Weights of a small mixture-of-experts language model, trained from scratch on English Wikipedia: a variant of Muon for the experts.
Below are experts of layer 3 (counted from 0) of a mixture-of-experts language model. Rows are named router (the router's row for the expert), up (a neuron's input weights, with its number), down (a neuron's output weights, with its number) and show model dimensions 0-255. Each number is 128 + 24 x the weight over its row's rms, rounded and kept within 0 to 255. Numbers have three digits each.
Before each expert's rows: "comes after" lists some tokens at least twice as common just before its tokens as in all text. This comes from a sample of Wikipedia text that the model never trained on. Tokens count by the router's weight.

# expert 14
comes after: "2", "0", ")", "1", " W", " F"
router:167123160131095161112106153125125157144149159142142167152144131126106139123077143090136102123135108135123104135145140141091115070145122090140113089150152177136157123130116126162166127073133128097157131103074125115146117126113148132132098156121159106123093117077109135139100115134144124163130144145122150111108137145085126138131135107156156165126075149127115122141133109138149132094086059118140135126122135119102159167146096167157133137129137115160153121125100127128136143157129115179117161108099182137059143122143122112092138121135139132140124130133201163112139133140113139117120121128126147149140133182119151173158122168122155128111107050152116099135138134151123136116134135112120120142133121136068166107104129089134129090098126123108151116095113119147144106193155130
up0:113102130124085120181157115178153124120130107114119138164121136162102109100113175139151123126117102123111081107132144117133142130123162080108095128141134121122196111137110117156133151120114166115171137101161116136135106107179134141099115127088123107133135145172147129136111162113140142143118125123121163177133125147099109137078100095104162135139108135118078093133106090125126156120105161096117072086118132108154133141161126103139102110146146140152147125133091112117125157137157116178145147133168094116091182131113141131111109127152136140179096147149138142099190124124135143112130099174130152145148174144129115114152130128124119101123111163136113085139148109177124133106138132142139134099142132178146124171145171116131142104151119136130138122122097144144045107170111123
down0:143172123113124106143121082143142121112126113123131093166169114104110159172124141095114142163143172151118150140159137102155162177143131125156126105131125122153109122150115117121098090154088113086154134130113164184116122170092144133142159139135118148165120149142095075119161121147154089151133108071139122106127124140165144114150117111091161156132143157108124153127139089148142103087145132142110141147124146135092164137094120161175166098142098143115123092132125155124131171155119154105117155097087094151119144130106163080166122118125108119184145129128132165125115135135101130097153097146110133104143107146114153124140090158134159084121173075132102162148112146087058122144141123138112150138131128106126144154141136142156105133119141093121136115090113133109114115106116167

# expert 9
comes after: " |", "|", ":", ";", " in", " March"
router:129161113104103127155134135105083159141131129151116128130111193126140169122106122150119117128108122124088082117124140137099180079182125119158107095088140110145121182127120144131130138148142111133112129115118118128154137136148147121102126144151122131107119133110120173083158160161124129141114157159153109153130108127140118122117088103097118149113085118155110186156168124105129132130102090152121135117135104139145146134178130099132152172157133172167065127137099121105130135131141100105147146174136150129153164149174124173094081148166147127091135128110143106159116115145137129094148101163109138135109125150144065117118130120154169153137152163090134134117142128104101134122168134137109166166110140198118158115127136095117169116123118076131106133131092121145111123149107155
up0:168114108121153130128125139122125106104119177121145136135085144165131110118118126130125147128113092095124124120109149133152179095111123142136147176107134132147150137126106138153123109162125155148138082115162117140139117130158080025154129120130134095126126145134164154111103122148153103139162137147133090112135148115115121130132145086149074137159144134157095153139129108131123104126154130131114152112179097142123106136132081127129047121092128142140111127110147114114117120093180072096124163129089118109131183115126105139139098142122129138117125112134163133183114154125127155166087138124127092134151117118139141118179122123122105086134135142185131104146133139110082177135168183116136131109112157132123121152104099075115132158126101087130138104122106126124167093110135145
down0:144142078122129131101134152069112132121134132123149138124115126120140124144117126130138075123148096109133139143085109142123118160131116172139114120098165122126076104121141124090151134129089086113090129137105140126138140100108111118160185111099154100144170105130128116107151147091156098115124137147153098124145130166132118123121130135103167100094109110139098151102178098126137131175156115078136171150151148132104116150111128117137101116105135131158137124114171115155085117084113085119100105177132149140132143127092151096144084142127100124108111139155158129095139117135124134179110132133152098173150112125176139158123114112138155155131139104159109114120136121126157138141178066137102152111154191109091144130123128180118123116109096097120138109162087123063132105155108103

# expert 3
comes after: "-", "4", "5", "3", "6", "7"
router:151140109137099122174097121098127131093116141123174115178192105135125125108075127150165139139131132147138140119106111048102146092163144111106099094120119094118088128136166119073151130073132155117118139146141109126138151130116135102136142124120096164146124104140153134140099152154121174107119110145121137141134122124092139116137121170139154134119141137159125117114133141152102144091127075118144154129159143129166143146119135128177115133149171102143116086140116126071110099122117103134130113096121144212121181160138135123162085122139139114111127115140116110082115148098133107130176124113144166117114152136113109123134176143128132118145147105162107115137138154123104175144119115137115138139125187148137166110134168147132176099126126150132141170162093128113109142141154086
up0:139136126081086126153116160121140091130123108112153146127153082119104077113136091142140112141166108106144137174141127115123141146122129111072145144150118146147154136093095158104154176079101155158086110138126097167124143166146130142172181134128175119098102107129138142107124103127177137116213110124130149126129084107144123147142108131139119090133150128123125123157177148119107166120148134137139137125125118118143165144132130183178130114136143171122146131160132138110134099123158176102140097120091127114124117076159176129127093064161137100134080129099132123145133125127130109119125129110101138124108159142115105120148127088128120161147141125126134132165123160119120147110108172146125144125143192154078149150135109118149149170105127120133166104118127097128103114139124117
down0:140144144098110072135128133138109155128095128094117135148097114164106090156127099154139149168107113094146123130120142134144098123184099133125143129141194146136135142116139137144121081138166153115131134098152133120105127119121130124133136149118097140159137131136147123146155133124155110121129177128149122117106163187118121136107183101125098174150151123125134177122145103137097112120125119161127148168122155135122131206135113137150116155095089081094182105123125185124115152100131125094137131188142118127141153150123121122161100154125117124139139167132170130157128126150143105168115123131091197115144141169122121118117157119111117099106125115111129132132111087109169115116146146131127122136120179088069086174156103142145105125155142144146143099100144164121147118098144173

# expert 13
comes after: "\n", ".", " |", ")", "==", " =="
router:109119128098129189147089135178116163114145118132174113164181128100107089090150132116190182102145127113102121120115155108121143129147126154148127077152140132135115133104140130122170102151117146122129131144130111183144080133130112113086111136179108068094107120116133142111100147124125159137106125116153139126107117110101163090123091145138113133125095122150156110158134122147120130146120138108076106155117161142147108157163106163111111124132113136110178086133067160102134135094149097102133095125089111139068144132168136131101149132133087158093099161168108143137146127057135109101147101149134151136137172133128150170125116144142130157131143144089124141168138115128129129164104152129143180116138127122141137095139129148132156143149119114102127131134138146115135158138130150
up0:086137163087131149100124125149106147127137106125147121116161131155098147134146141151121124139136146172075179134137128127075143140089115115145130142111100140170172141161132155133128098116150100125134117137095140110130153138139136136138099143157105106124162136149094124159123105096134161158105122054142085117160103138140151107144112149161114133115139084151144126161133141145097151112116124137113133115167155127115156092147112157106089128169168142164130120108105114120149131110087141149106132090109110145136097100134155116121069109136165129128107132120136094115189122101122084130115130119137163123108136145134126162163166098127128102095133142149172164152134117134151179106111143118128143122129104100122081165116125109107143117164110111088116113209081108178128118171143142
down0:158108103141163151132077140145099112152155137121098088133071099125129132119112126134097090115104137145124146128144120119136126082106081090163151121129156088099095147136138114108143154150128175094106138125140131154105138118135151192158130108137133135143114136151116105183100115144157163146139143148104141119075155150113132102129149130133159161146122109066128095152161128118142118132123110116111115150112130146111143079137089157149099119132132170126114110120131121177132136135093126122163082099111124152161125163126175108126097136116127143138143156113099067125130095116119178105146171130116117199165123131166122133105093159134154079123121151150131144125117136115125098132104133120164082118159130131126092153137127151165150107116136111178161107117119090127136137128137069